python train.py --n_layer=19 --d_model=192 --experts_per_token=1 --activation="swiglu" --lr_router=0.00126 --vocab_size=2048 --norm="rmsnorm" --lr=0.00271 --beta1=0.9 --batch_tokens=65536
Below are experts of layer 13 (counted from 0) of a mixture-of-experts language model. Rows are named router (the router's row for the expert), gate (a neuron's input weights, with its number), up (a neuron's input weights, with its number) and show model dimensions 0-191. Each number is 128 + 32 x the weight over its row's rms, rounded and kept within 0 to 255. Numbers have three digits each.
Before each expert's rows: "comes after" lists some tokens at least twice as common just before its tokens as in all text. This comes from a sample of Wikipedia text that the model never trained on. Tokens count by the router's weight.

# expert 2
comes after: "1", " S", " s", " O", "°", " Mar"
router:229126142088104121102137167100134161161106027115121125117110126148147136143126107218151036152166099237206094126154151144146173126105146124151112135143110172123120175169100167147108178101132155081158113161053081113128139114152062096098158148135153085142136137132136123099090095185131136127122120091149146117148134007106131149142137140112138113132140138125107151117136143123142115089074119097159060130140141127112123123170164138166166113137087116178109162115148102109105095104149192123133189137148141127212081117128110113142110100105104133107154123138179131154145115092125131137
gate0:118116127136137123129170148106090098100125164107120110072111154038140129123066143149107152124146132151155112183093155082080142145109099140139158115153125074101099065107100107201080097120177105128155141114129151196086114153129124078168139122138085119110206112148106169142136130130192107150142077158079114093106174148174095111112048104091099125145115116156129141148111115116093120131180124144182082153133040167101213103135109190134155111149117137152132123095097126099127103172111097092108111114124131135133147128119151100221103171084043075071152137167103135114140143180116144137
up0:134128154153207135133112123128189120143189169150118142175122109146191134182074124112141120098136126118171131118158130104149105106102122164137137113145156136113061077148106084100096131084148140149164107138044164106156117126108155126117087045124132131075091147133216085105084113126134134097152128120146095176135108181192110083167128113110157124160140177112144118130110146202183140089062107095150167112102141138111099087104108082136133135156131087120169157079133111128060108154153193084123165109096128083067122175093118091151131113151180110111151074105131076136128097081057100123
gate1:095108157158126113146071089088090097117130133109105096136131196170148120082124157144103128109101078136079135066102123101152209152197141139110128077145102116134144151135120124126121180129159150138121201026129093144079124124085105131146147138115149125175149146117096179077122090136141146168114139124130142210086138118141140149097151150112149120157128062146150149102159105108197153149050158135087134143106151071110153129145175070084154119125105141080118116086158122087107142153114170146186118123069149161146201166161129152108043166163141112102137094092094098063160112101147129123
up1:124138121125095182143141134108097185237107116155177176158162042136148122153143120094161147119120169153137121144151176132127181160156172124101097170104174126129134131124242153126152061154107114106158179130085156140117195109127121125057149107121115116090090106151102104151125163147127142107107140107092142122121143082107177101152130141128127144079133167056169064126096185155125124113174132129192154118073146134149135090144088168117116159166103096125098106174140154186131129108124109129094195207121120116113130112136099116072129139141150095112137156139030113112126170107151122138
gate2:102177128161090120124164164123110112115200094145120127136167155147112093105153139077171123132077136124201077115076100100069167112209087155088136102117140111087121142085154130135116141146173143116107107106125169120127047142083118078130078112138164077078114102144147094129124162132086090139109111173134140072145118153133156204131124115097149118133127205097150100128182121131114134116172139161145125105156139096129136114101150160177123143113120141138067088129174111162125111172138150183083047157119146094141148132125140163103111117113082191223066065173089186113115110105095116096
up2:119124152124075172080121099148110130171102139169152173077117120089111109131148136130094120083066124105095169178135132097124093146122106123135126153141088148115116146164126180108116135119056166079104135145110154159213045156123152110124168131153102136169121169115172118061176130134115100175056124194107138090107125132135121096118127104138069131098119102114137111087115202147134066201196154129105135133136160142041160120136117144139092182099099149166126169169143097106128098118097154143147133160103107123071154105085067106105150088081103176162173117145177154161157176141164178114
gate3:102121126150112157116133157142108076146118157137185114100103125152150127185123109150124153145158095105111140190099146164113115147167113099175182129131133078171134116140089141129136084110124108150134144147063167206129118141105098127185166154099200123078092051098161170049121060104127141164130125185073097080152135158104090145170086134099150101107182097127170149187167134145100168182096129073133142096190184080150152148154120140127080179195166111112106095139078107121101138144107132150156145149098115104164123159133146149119171146159086146134112183112120161063105124162068116170
up3:117127207143148107103121106127101086050164129076090134158128143113091090145132163137112169171146110193113124153116128096125149137136128098122140139146122099110080139125048168142130128120116078147107177103062176137158103137081076100145128101085138146171138100162126144080107154160135110109104135113087191147164064131167108089099091119118142093171149108129135101115109064158080156161117064142145135116138185115112115127164119145210115201165133095135117161167127166079110215091150058161191109157159116125128135116182151178116099155102096141104100124192182137106068114134114151151
gate4:099152112164158140134153114095137096194140108106178138168154119139097161106137154139085085089158084171096154096117148083138099152127145164156113101175138193122162122108083100078115129154179152153167163158097112125126137125174161150129137147109120130159149151164067170180098118143163137182108086100149148137103087144115103142151150119164133105194130110189147114142050114168138108150145147171102089169154113167148162089126170101118139132110059094067080107158186125129155123209157131090141191127143127131062153191105110078139088177113101163184130077096140152119038128145115086136
up4:083117141125082121153108122089118121151163091110126129129088086188176165078085146160157075117142075135114126197153155179090117114122124165184149151127170120160185141104106103131109119110064159129121147140130136117123123152126168158155123127160124161184194148143128156158115126145140119119153135147127191155090076187166153158161122125169102172178113081165169153111101117154059126126205069154129110111096156190143131146122102162110122183174155149157117151119168094105040141132128085093066162165198090115097087153127142128199113133099092123095117138133135119026110148114143131138
gate5:149176129096118185124082139145165155206102168088123178145130104110135079164155057118173090111124092119140138135067128061147105124124155151172115111073122087165117086210194113101092143134105126159155169075069135151113164146095167089139133109110104130137152150122205116122115164177146117153107090136132092092150113206125080097078090106136158110155146160144135138168125132101161106194170146080147140124138140118158140102122134068101165119134108141117183063155148117127106101153111093135127080123079084133157084153101137095099126100097185149101178087142131153126113070163169176172
up5:121138128124121101162163134169161117199101086147128096107135129174117110126094108144136131061140148174083154100136126073133162182110132157187093190136170067179089147106160142113143147073149206162103101119102146138160096118108117113164133118135101098125079101160157105124202109037183061147101118135117124120136100173050145103114140149130137124122122149109177160102178172167136113138127155103169113135103122100117142111133101122121147116122181156105156112104189133120179071094176160130168156141132158178105120084118130108152142171192123195180134108097134085102094049088149091174
gate6:111122103110099138123122168119138145164134123126186078172144135125108109108108153150125104155119065062120169079094115115182142100106125105058148074146110162142112144106103097132053137152141115163152087161141179126183051180063139158138130084068105080132145207098162144144079151109101191174118122139110195123129132125153120122079110174128120116022171105108139106205131167177182154119148109155137080135174138083096091094149153108143085119106155110118169077122064172175153090150112084104123113114140125127130093154155138102169129117122165156141132135144140131154095088143094144162
up6:111105143166138099093119124207128123176075140166131117167160105128107113108109205184141131155098176112141100133100074063127123093161131141095164031102096111136145155107160089098162132137109140128229122112158125083158133183123136145109124150106151144116086197076111144115138145109111096154128113105140143185123117063094104114174096167059122099087145101087162102167139101142130111087118087126103126132103127051094094207168087098150115154093141078132183092149142140176132117111048114184135107076129101130093138154122116137172100108128076146089125139099122124173095082124124133125
gate7:122095150119177126125111096126140134072184172157093089134168150116219114106114077167126202049126142131119123072133109124097104120107085084127087169172097110172101161115116096106099136166209171111091128095183139143133093161081124145144125126198136088145132100172134156184069114128164105109093127171130094114102118119146209059102136140138168137178112120162156089084163145097159172153093149115133188187126150125119129123103118117096126169137170113141175120128144178089104220106110139141142143166125128173116163169154136139072109132126115171088164109068138152156143118102117144133
up7:136179097124049144188117112160129112109154162111113156114106108153109123103128085044130168139167135109149069144097225162140121115136156167133134133239117143124112123110170129117133121116124107108164138075137112101138095106124183114116096150085153189129143122061134109101128172102128124177150122131156139155146140124125082192134148097207158121078154105142154157172147076189086130150123126164104094113166116152109111160110167161108133158152123133130162162097132069128104093082164093113158096099121120101110157160144106157231149059055122106137092107103124061109112144158171137130
gate8:161134141116184127121094143154167099066191175125157108098108121201128075166100149193164093085079175161140151104107134150100103175102124151096143133184152143078147094155131131082138122132173087137096142109185174119183125139134191092141080103132119089110096046183164123129153193061093133121119078149156097073116117163114135151105176160113115170168126087105117052111176150149143143159113133107136143161170128113110137180104173141083099148112058098143105151162152132159173122167158118098086138081133171112116121135122115121148137120177123158190187107114126146113133102101144106075
up8:090118125116164158169174164095168156105157118157124104076154122157149151160014096135172155082102114109119141103129093119154112175100157154115101147163046069198129128146075124169097118142124117136155109108111150144163070126141089124159189132144151104159169089106084138172114099177128101112171115161083176100129158139101167178080123147104151129103111129145231170161174121114156132106133164094159131083137105113138142128156082148108088163097114112083171137125155139186132103115105156078121179087139156130066098155133085143060120129100142127137104130178075124154089142105117155189
gate9:094135060160149128165126188124100130125194131104158124133142083155144126127121154174169097165139080169126171118096139094163174125124193114129094115079140164127146114122080182156043121113094123129145118151102096102145095108011136057107157104125086076130087126159134114139135156194183094173084092121070182151138152117104202144127074137151137095116123204221152151142147109125138134146154123124115077106130144104122145120142122155108098094133092090111149191154142141098120168100152108160087127121174137100137134088138159134097118163133144150148110184166128106143135145103049148158
up9:153043115063097190114155141185086133148129177180066127137110137117161181162104161122078166150143188094170108094146140165121145146073156074111182158132115132127120151136153138109109142129067188100099148138180114154097113104112131159164132102180159096099081159097150174049124124090133128126161155137078139117114053139149160121205165151093125149156120127098149141206090080203152161120119109145112118124106132087069085129161136120138122150151161131069153106119152083131092182173146071103118121129157154078126144151148150065149121139129127121129182120099127096139141079162132107128
gate10:120097021116148070102132095124139077180130137122121172049137118162111072101149099151076152093135092074142097169134093161142133135129108076129082162169119142139107135098154159150149068114180151140167133091138123179141124139176103194142143108152156195104145160114098095103188093115187161130108184140134145203153163145175117170114118112133153151107164097130126152094105096149170103123102149142184093124144134069092167136167079138124153143107090146080128120120141091126181098126158132092151084097144070114143160136148139123146124133120151126131091148149175068124153159116179144236
up10:128135177127125191138102148135104095081163145113134185124141156092145200131151137158128185111140100136191120117107138162086211073118097163151162202108155110174150125150079147163120144124173130060107143142163112071146145162132171123179107091098136120123102103089128099099119124140134112177152081093161147150148127165099116116129113151142145104137158116059152113105141077102110181146120108120084180148166121152142147121162164108106160170081114152119111142113152149161160141043133144110126192107090165118138151105188105176195066177108147149183181130064166150128123083134123087059

# expert 1
comes after: " ", "–", " was", " re", " which", " con"
router:249065154102107132119126124129078114158125050101109137110129122141113127096131141169153041175110099240203172140169122124140167154138144141174127094126146150120151131126095148154123155106131122068113121142037089113116081119136146178126177115090127116092106135117138132112161059192121102130088124106109147126140120044089135163154107149134142152132155127124124138139123145122137099111080114111130035110102109118144123130171162132128166122127105129176155183130149155117149144099162204105132188120131135112212105105155140108183143149102120121114137130152191095158116107080106130122
gate0:133136111212090118111084157098118121118074098116146129123123135131140136098101127131171125191113113121121140100117052151104104123074153134143160157127114143220110162146148141112105132077130107099081171097092154164163100137125096117122068118086134050104136099179103150110109166171111133117203087151182110189138141069101090175093169144105123148122103097071141167151110139087155111134093088166049129133158136100143086127092182147149134178115128133130122130177113142127139120112176112186205149183183165156124103148111148090135116196174085150134098104146171149185147133065119115132
up0:174123097138122157121139139116111144144100127134207166179100051076110126176091189094148180178154083125168181115125146084185136130088192097117148176130149076125056076150112073074155100172096124129176105163117119157142133135103154114130163142081142108147175128154151159116159170192154154127162140167098164115177116090133089163111076123107146150124096117135137096153159108117158127129127131150142156132089180144111148098100053098153080143124208111076110057134116079099158138138160114130150157146121159086108152111090118138145137102149088064124117063130121079150103135185098136155
gate1:121168135095141161110088153139124187143137113131182177127119182128150146121130101148198131123165148137124067148173165098114198158110111117097144199105129090150076118126133145088157176139144119122107079115198140146142125147111088056134151162114147138107136099140145133169149118128154094121095087106094101141132183116137156178075119130132110151179164146099091083132164115103092119149144156095134056132107148110139165079166157181133178170117129112079135154173151105143159154148119176124106105186110133134109145120117051139168093031070106140167176210148155167082131132119150137217
up1:175157165172114169122089136053138136126136088141149146098126086039153124135125098115111176088118161146109143093117175090162097177105173128109126130115072080142168147190157082137180108184095141122152109149133118127144110177110096111146148163088119114101131120137181125115172123098139101116100113145127187111104170150130123138106162084044114130138191131164107068170033140119153119120172098091141132172132142170120165119182181065203036123118130118094119114149169109108180068108118136163124107140139154097164151090144098111134070120109118131178131135159089134149111101146123102079
gate2:136114096098150100158140168118166101192145149124149119139124082060077074051170117084167079145073170149152057129135136108083081176169123130117153169125153136107100155092181124119113157123152111151130139158111159156086132133157117110092058178103088142153109120132116133159148130166085145117125188135131065176163083094145182079133140139091111100119127121142154111178188163153134098161129166134156105111109205113166108172128154145196121144132100086068098200125164135122063163089101116118183136150162078161134116177107162121131177145154127146115148160097171134073100159154132120112
up2:117255151159100162134103095144150116098104126100174155126127147117134140195154119150139196109146177151173148130161115134142116117100149129139114125125079079177096105159076190123075108143131079139109121111178095170135165133208161106112122102107098102101154129170099103100181208141089144069143103120166152088160157126182136106107109108200108176118132179139106141171116131116099124132100108164085133085132124128190085108126129132128175156142164180126112111100082146133100081146073116218164143137123075074135139153117095112111126140142143135187127088149126163119136145137125113066
gate3:168151179116137109192126101178145154126162174167118090116112138145181111095116072139120123152105140102142086111125130184159145172128141186111148206184100133167104115160132096135096131059155139162124139092130117201178133146152122191084129146128086123148130104138107134130154098161133148095107146128109132094187181091176118155119060089112161084117104126115176100100186103144155136141206111183159081086145129193128117191152110148160161123117097173169067110173141147151117097129101177071153154196124097124141181181113152153075159138148121136164102125147083123088110114073152145123
up3:116165077179132152107094097195106161075144112165145089206105122159093126112108123155149146152133047073087133111105155135147094095204121148138156183200135123086112070061124082068171133157137139091172181168161065081125131055142144103144145109139141133134169098135135133136133109154161148168130122125169157187095123169106123136122110089130130158136102063203117133097133100128126187129098166092122112083123143174098138157164141127124122133159174139146091173151082102090115145121172086126113133057150164143107163152132155142144126192097118123084158104104176167157105116126145094160
gate4:106133078073119111171115082151157089149183116132160149134069150142133161107167142099102095124078098202109132208174174140120122167165110082142143148154143113111136129106134059088147116149114113118097112166135127101133126141124137127115138186109139162156186070138118112126120205074136132102147164135208135159117082119076100126115109053151128155112151098123163149081078116060166161125143126095145134188125065118149116121129139155157085104129153138132076104135136173170120110109061167119171114078108145120183187165167140201127149112123151139143120090034132138123134184156184121112
up4:074103112112146120180177180121147130056127131175056124108143124197175135133097135121120132143107162109154132094163135190135110120193202129120117136167166091093140093093124144184122143130177120160088176155146095134137147104133130111121067141156126145111128087078098114169120161177149209141145165157096118158140188164139141137120173159125139125175063110110117161133199077164142112119098159130149179155099158112128142170139146173152119134155116149106110181215010129162123139095129162208106148102124159107100143168103099059095135119135120122116129092092125127147110121112122147129
gate5:077044059108196164126148137181149126110121178218088147155113162128150117131094097143112134123173122216175185145151111129082094139062136107129152192139163125109151157144072137129159128104134118136170105150138120110146130104081109087158109094188132116153118124145135110166150183138207135105149113151124082071156131085077162125148158104137160144116157122135093169164168128138173123146131144119054055147100151152133129109202164105133129124068129117130119157144076168165156115138139129135116147186134199113133148118121098127118223123079154132142115180170127122145155151111140118120
up5:079088095128142122107093192155103188105166127144107161156126142134166140144172121124082111154106147196092128130152123164089098122092096150119125138130175147099137125109171056144123113150111114104137094154150182120189104120220072134150141052103126133133121104122123127154121169144118164112159121092110097032173136200153144108148126131197120140163144168040077177086176089109106133205131160140153177142105105124106122134135103122126121134105079095127077137140145143125146130153100157153138146132135152064147107182097088076171145114127125113120134148122141151117136162137108207029
gate6:135137135151112157159103144146134109120089116163153161191155113142177190153122103090125171153116088178138090225122141055084130152153147116159135181139105158131105135125132147101079160098157060105118071109101181121156139120097107074136079188174109119160140098140165086099163122169184091118137100095119162132122121131143105095140109158028089141099159141109112141098081124123125124068103156120095108110241195115195142139148140166160128148151141161150116184117123098099130104122130186120115114111181140163110085141087138092113119115102111159113155080097065122127101127143189125111
up6:085168181186131127132106108133105122111135127205112135114142087144146217079159128095128089090115129144100134131114178082099135095119146186175154151101139141119165120137168128097127086128166086121174135093162150107193137161124105099071063119145085159112109079149087062103144102157120209140168096080117164104154135165142177118153120145144079136052129109080126133151083143130103106086162111184118144144192132116209147100134113157087146088116119133083061148132140166155106049157172175132110103151088157129174117124118169104121147090121141108110100136109081146090117096168111127086
gate7:178109114126131124130163154127123117129118060184105139162075120119101093145117097139157136225089109116137167157193106128138054114076119187128147122112157108143126075164102193147099145115086091185142146120159101098138112149128147131161132066137143102161136087163210121134162102146100147138104141136124086095087163132128133130141154096137158143098141102122088063131177160189142117074141181147109073144102144143140119130142151150153074133100071172052134155110138168123097151117146117081117101159092170102111136035124132152119123084202145075171129166054124131079116098102109112164
up7:153201118130078109103056107084154119125156141095080106194117130099077113104174214158140089085091164180154116110114120114138138085138119070138160137068138148100139088150115135092092104127152124112138194121130119147121131088159129113107130131139155178125110146155106127155144103157109119124126112137122158216179127130168078103103120048161103144155139138134121084108130169077092137078195137105109099141163120142175074141105104121097151127106118132131167153102122094086155044142198103110169118130102148153115117134145166096150054185089147105079099176128180111155133088161067083152
gate8:141133154134166100201183071131130126143129129129138114118154061116086069107074040169169166170135122141101124125063138123065093081195137126095139136124168013145111092059136184098117145147208095115156136125151180138111100154094114117150168156178141149146187099175154195144118117149121133072114135166114150174152162112208099157111142089124131135176124162109174107131141164111108182116107091103117153141139154192140113160180129111142173172131120090096098133159171118123133137120084144120108128130147154135139149177125183169103121143114143134142117161103138114159136098108111154159
up8:136113200137108130142168117164146175159151134144104126163115100176123083162109102216120167161131059142124145102097147142086135117134166155165157121120075084128174090136114204104172167120114137100199175130140099084129132092156173143113095110168156127120128086143153151069172098126140099112095097078144157091108133123188090166145128145083141103159112134120115137120132098209043150126112095098109133161128172158152146096198148112130136111156121047132086144147183114133141149147134139103126178159150180153105104110140099163118093163208123046139120142100156083172083114127094149157
gate9:102141110144136111122120142130131140101109106110158149140071164092078144166058074155135182118122154104126187150107127160102138104118135135162164075157062111190110136144123133137092148167136110131122139105161115123194163172087124144106079168199103121066146095100182140108098133115137112132081123117103136123178164102144108153096098151150139189093099117056115136158170135124095154114144101150139123132116127131128158131137115134108140118155144182187080065155172113128096222154118102190204126137178106147188152143066155145139130121054108163094115095146155133010151124117145132177
up9:148117083106141094148133148086154150112183166137148146185124151143145203093157156096172122088158077103119163120133163082089119129147115112112196136103180150144130100158105123173157163123191046149180130146086178109105067092115118122126129149058103141103140088161142128155133076108172155133147199135126099193164107123138120118091170079155142083140137132212143129168080127107161106131122158074111099136131164153117174112094140086137124100119161149105165122112052111150134104096127142089159166125102129168075146184084185154112085105183121111140087128102156138179122105100131052127
gate10:191149086171119113144143081086166177146104143067155168113156127170163121126134105181137096121155089133175119203189122121080101093124107120137105138150092158107178136136146125125128137133117131150209133153193140095100144096079137131150119089166092190128094117128152149140126141096111092105133115119131130149116140202215165101130158107115117180159138103174102112174135157147145124124167028110130127131073079173120104151147087106103109110095103091128128140152109100152147202158197130110142157131089115155102079206098136157155125133074104067187167167156088152112115115081116101111
up10:081158133172111141174158089075104173136142100057152215088125079106143123144139086122175113041117148130163143181124139158152132118140156117179104136103085111092135125073129133127083113181119060086133151080127169207156097135135155157083087141123143106121126129082130133135142195122141089124151073115145124088131129144143088101136141131122092131141079132111137138152165166159133115100176178160118107147130111058157150088102110119117094155097151157134116103161155120089095111094073151150117092068211074099139072159115135112151128085120160137101074099129106105195152154172149204107

# expert 14
comes after: "\n", ".", "|", "a", "==", " in"
router:081177102173148087143142088124124097071168174095152160113114150112114152116104116074127179081146171075064150084122149115080087147140086097085161131140129070145111133088123069134114082179150118174125166092158185154124132164102121129142076155133106175116172102152132139177131149090144150120150162166136075144139138187158142077074159105174140144141085106164170092153151139114102162181177156168096167167154147145166144168073089080100107166133185158083108092169100165132148147121133087146136082101096098147073177152118162177107112103116159152152079130096091145081150117164159109148
gate0:061124162159111073081187132063124123132161139150139093064137168179135172158133098104135139109153136119079118114128130126071121173092097136135076088134101102131125146138103154100104047125112160164061126134118192146168095142140134061114154100141108147125118178130076084156119116123154101103140052105124102145089129088097121116105104105122117101155162102111128175136159077122154104147144124164205160147165132051223125122058090125124186129125165110150140131157131162101136099135141107116095161072082153133141149125120130115130124130115136146088111186144049076102168158160120197177
up0:122156105129127135147092107187157166110128120112177191194115073097118107076118106182133133153107097136134168098172116140177101045139142142120177170122117133091130154135100123071145169115136118094172175095123113091121119133125097139135102149065150140159164084108165116116129124150140117102116183109151186105153093142129136126133127169132124122115144119124231088090135141147106159120075110048100110117026136183091145148185167102177086151074101146105097149068114099104179157095130147095196095206138107096108160129101159136173144142118122099174141084100176142133148120119141084128
gate1:150113100098166137141113131105094177182153126144176166156096113101110187118112119101138083177158132096157187139111086113162148149146125130104148074121099107131133138138109089125184144145116097151201126146126139073132155137089117174119132135148086067088156115114171151120124092174113128139161132148155136087095109139128166150165201130092149105127112112147127112191130152106135136110054195023172105127124161170120140105101162105144121127132158151119164124088082117127154142172162146139156192171149059206125154161110088136112102169151125116180143099115210156227133146141193090138
up1:133120132109118103127153133113069123165163143145141112145081126127145136162118146115084154154091114089088185069067125117172100128087085156085193078116151097132133094117124074134156127135124124149204101113159120096154100160087139177136155137185126081109097114102179152156115127156101099148169172126132115087086108161206150111194148112149126074101101118185113130153133128147127144150152167039170189119122124157137139149126110117116093118073174128089176052066103127090117164143166102097128159128137079173091099182147080144109074133155089156122099124113150184155112154142149042165
gate2:086130133119122231127102103132155095173121091127145100108163144134157135138130093081146079126172153083162148137200146118106131123109159088154060196091128094158123125167175121095119071150129134125086097117099125149141137137125154109147136037069087102149126141113078082129183107118134090144117068136108126130136148089103106151085128187084143159125173149113154158095207100124159157120154151174091156109128097121167153141122143200130131128179103136166138172107146115157169109139107176181101063149090147122075124158138083076100110153119123137214180113145093141059117139121099113088
up2:054125131159094162109139094132137110173118125126133137118083151147113139222095160097134116130076077123135138165153142126152161175072127104154138170117161103139122088150133047135147064124150180113150147145176156084133103118170148084134145060164118154172133141075130146128118133145155110146120110140130100087120192122132092163083098143059124137078158084116185132113127128130123121127174137137108157138110122110161161118088116168106136104086107121122145175170100134178151139032141094112039132123150192081059152168142124087127129061096114107170186183170101133090129152142061140112
gate3:129101064137099113114116132136080113114143131108080083098087092098150126149105107075071158108168124151171081091117140111139147154111144114097151131137158133160128098157080080100115120063089131121149164141171111123126186092196130136141139122142151214157121121172116116149117126151074128135157126076154089121157108085144099157121132000139149121163135093153115099105104124195128139088105142142082167206076103130135072145089135103125123109118153143065162117088131155105101173086136151194128115060111137149108149124146095137170074195134082105097111158144138171130109127152108180150
up3:050130121180121162105102116136106115172106143114120093109096098079095089191165129105110186104121109136211144112131132126105166183105090116153141114087103137125102127164113090128105092071100127125127145192183099115083156131224133091134160129177126139081116104154172127098125148157078129171189129121141144156172137091104113152096103055094142119129131108131132082148117123143096172080135116158065174103126125068167101119149116126157150105073146085121131131165141142160148165040157112222137155103140156157125133135113071095102073161144118113091129192131102153124142175172109126175
gate4:127133161168130116117077094135175162114113111075110129099130162130080135100182124145157091116116101185129140126152143139160106146129164185142128050175112163112124180135022163125103179088124092114130153097079059151089172115117141083114187108153132151149130138152175160115129095121160129140135097120192121156136150083144112124158155119128153113198159086129143079140102152122125166139142049145075150132152103132127064130163158134154116112162109081169098132187208099124145090098100122104146106063112102097183075158108132094137179177168155102097094140128126130130123066065091163148
up4:161108106168093091114058148111126135124133185168108147118154063121090126137096161138093132108100106100106144112141066105173103090115141178077086084129161137130144110090018102151121147157145140160157162080107104118139103074084178139119131121150142161155147116107173198108136143112143147145151146137166118097116138172174128126118122097128109112150100116140038074187091182185120119123127098159080152145120136142123076191141154101148152147105164154156102123161168087029124153148090108097107107068129129094145110082146122133161141129184146127087064117138182128141153100158077174076
gate5:142113133086175126126129144115115136053137118141149109098104068100135120130155120116110128152112159054115109139086100115167112142105113118131160150104195108126142109073149114099170133146156153152144165150160096198133132113152122176122145150091075083105098103119158101130101174155108108167096141202073097152093061146122086101110157172159166123171084167132115119145166102127161173136143177180104099150135131120111146121143136107163040069169145138191092152142096109155125093114148154130090202196142122120104133165140114118111157114196135117180128094131204198128101131167048057124
up5:137124139159126131132089069118191148086166109125143133148139140181139172102093165123166130091161123189139094141158157117090153090135148081116114154158064146179113174180163139103069127110088095081115101099127124078161132161092110098118114128120060159150145148174082153089165137110140166097127088086153157136161183105137127168154063072075092130122206132132121111109121122116129093142139091059161133144121147155111133140118156167095219201139112139082190106091140137153157161102145133129150106071117124096148097137098146150177074153093141135110123149168095075131174143112192198153
gate6:113074116096155140132171122155093132127168140125162100115109124130157170150085144126119159148131158098214134092105095115155134158110109113145135127083184089107104125130135078145173158138088141183171099154102169145101137141081101191122134105165103035093147115144162111135185174198104098134105157160171076091128090135174112101146165158155164134094080188119084126178135151164143126090063164136102108100102104113149159142105168135143063130144123170121120111113053129141099157153142170163124209148167115126149145149102026155125163128133153127205144119102168144187130158159134100117
up6:160126121139148093152162139104129163105179167115170117084103099131150147129096111079108141192165191114097148113106089095170097151094118169091163153098193077127151128102144123179127134103096120155128107121122140117135136143102123125079145163133143114092149060138190156123125154110102086157084171171121082085071091149170062076099152167131139111140090155175098185143162154127154182161150149108067173079179112118133143160095097123145050104070117164116120179099107162095119135143111152091102123167141104156098137140176115126109210129147156131144095110063183115135077105140145052081
gate7:121043103147183116146114159116147123086146082089087116084092131112137117127092082131154112081102150193159055160113129123106125126135122114122140130187100141099111132192095148139116166122134102140134155161124083119045130153089121106154155124119129106125141086171143170114091092169137119142109111171159125159130088054123107164134106152086173146145213121142127108124159143092126203059130099103153106149163109092152126126142135191155140156118144138142096166167123104177083157050128180182125150099210085141127149125125111113134091132120163208176110136099148216168144114071133141132
up7:109093193134141120135182123166169122184108139139138119156017208164104166133113163139149103142139134132153097089081176156105158129089153083112147107104145116112097140140091185172070093102100067114107145124104129102125132064109092138095118117179163052092057109171149166127156112133111139142120140179098136097143085102187115139190152153185114140164095084159158174173109132085122108168141098128114093125163113146064115126137113133192086090139126142082131183108083132072158122113173165113162144071125110138128130140122075119125145132104169079135175125116166167097148130142103082142
gate8:113119188123156181118108116135120118106128099165118121166099187092166109083142113145118104138146143124145167099147169129131124137119186146111121149156146135140121154093183127114130183130168149169108176168090057050147114168153072149092127166102131108133135121167070125152157147118155127107146166072048087186138158164097086115150096166115149115082128145127085095140097091088093203136158144145162075135093152161150130121102126153196109124119061120143198178099106160174126164190114155159156190134103139198119149083104099163113104199163105121139115089122088121131100140120206110134
up8:157109128072148114119109058111105111151077117105124091118160132147044114119164091099159104115129139193114038186127134104106114106168158123156088122176098139136133122124080143126090118112139048131097179163130111197119135145133083117172199124064075155162075156155079172125166158145111174109080114110117173188139137107147121154149107122150129138198163129076113078131103101106110121131144103130143092112109133183108079147174086144112145087195148186127142183158141151155123089123154171190132122083087142141145132123096090102148098147088201137116127110187137176143154130120127131124
gate9:118079114094152171157117068131108077201062131168104130125119114131150177152157145200168114095167135136115137165176114167086103122143136112191051171114137174114094102169133094126144173128122162130099110093064173178128079140138100132169137069112151145158177117145112111075163125118115197072080124091167168165177158124113147120147142129134151166130161151076085195122119111125119128112079173113146065144039113117124117100172137127161152168135119179107089133084129098137147139075134148173133180094158148100130162137121107119062085142134148112114176127158095118123147180126164097120
up9:166140157112120154145094120108205125139126104167136084094117127134111081130157089077138091146118126150121090117114191087163156112167132184079134140175079104152128194220086171150081047127099080125122106160127061107143142084096137112124109140092131160139073118156118160118130121142146113119212123145156162110127124067119171162176100106110116115176148071149154121151115123111131107148199084149133173045183131143118104105111157134111130116151121078137071161183147118138157165122079127086140082129092154099151095130157163123173105156122188138139131133133145152096117046093117187122
gate10:106130087081198117139193198157121108066155136179094187111139075148172108134085162132133116117124074121145095097147141121143151149107151100129117128158169124155122104067156135120150118153210091138165122133188094130149084116105141145112086125172132154071121083072203132156120173107100116158072196227085154107114158118149149132091174178113124098125127097166068211137157140145205167162118137110147166099135171153118158167109145144079130127103109163147094152144129140141141121147135065098119136131169154092096139082127132190166156141138160136153114141111169127149091118133131133097
up10:146120142169059137084055054122131136164104099031146061115088184128073115120182116162174110087123134150113153151103080134110112129129128157155105130138131176093113193175058146097113123107080121110128172116092134133109167151138106093142182123119142125175160185156125152074119070165141166114183054036153129147182146077137125188167075125128160120131153123113141048116089109132067101142170144139107094135093116154124128078125141109164153155153103135144168148125159108123130143097119153143148107119103116107151142164096128096140076165124161121122180127180127159135147112102165140148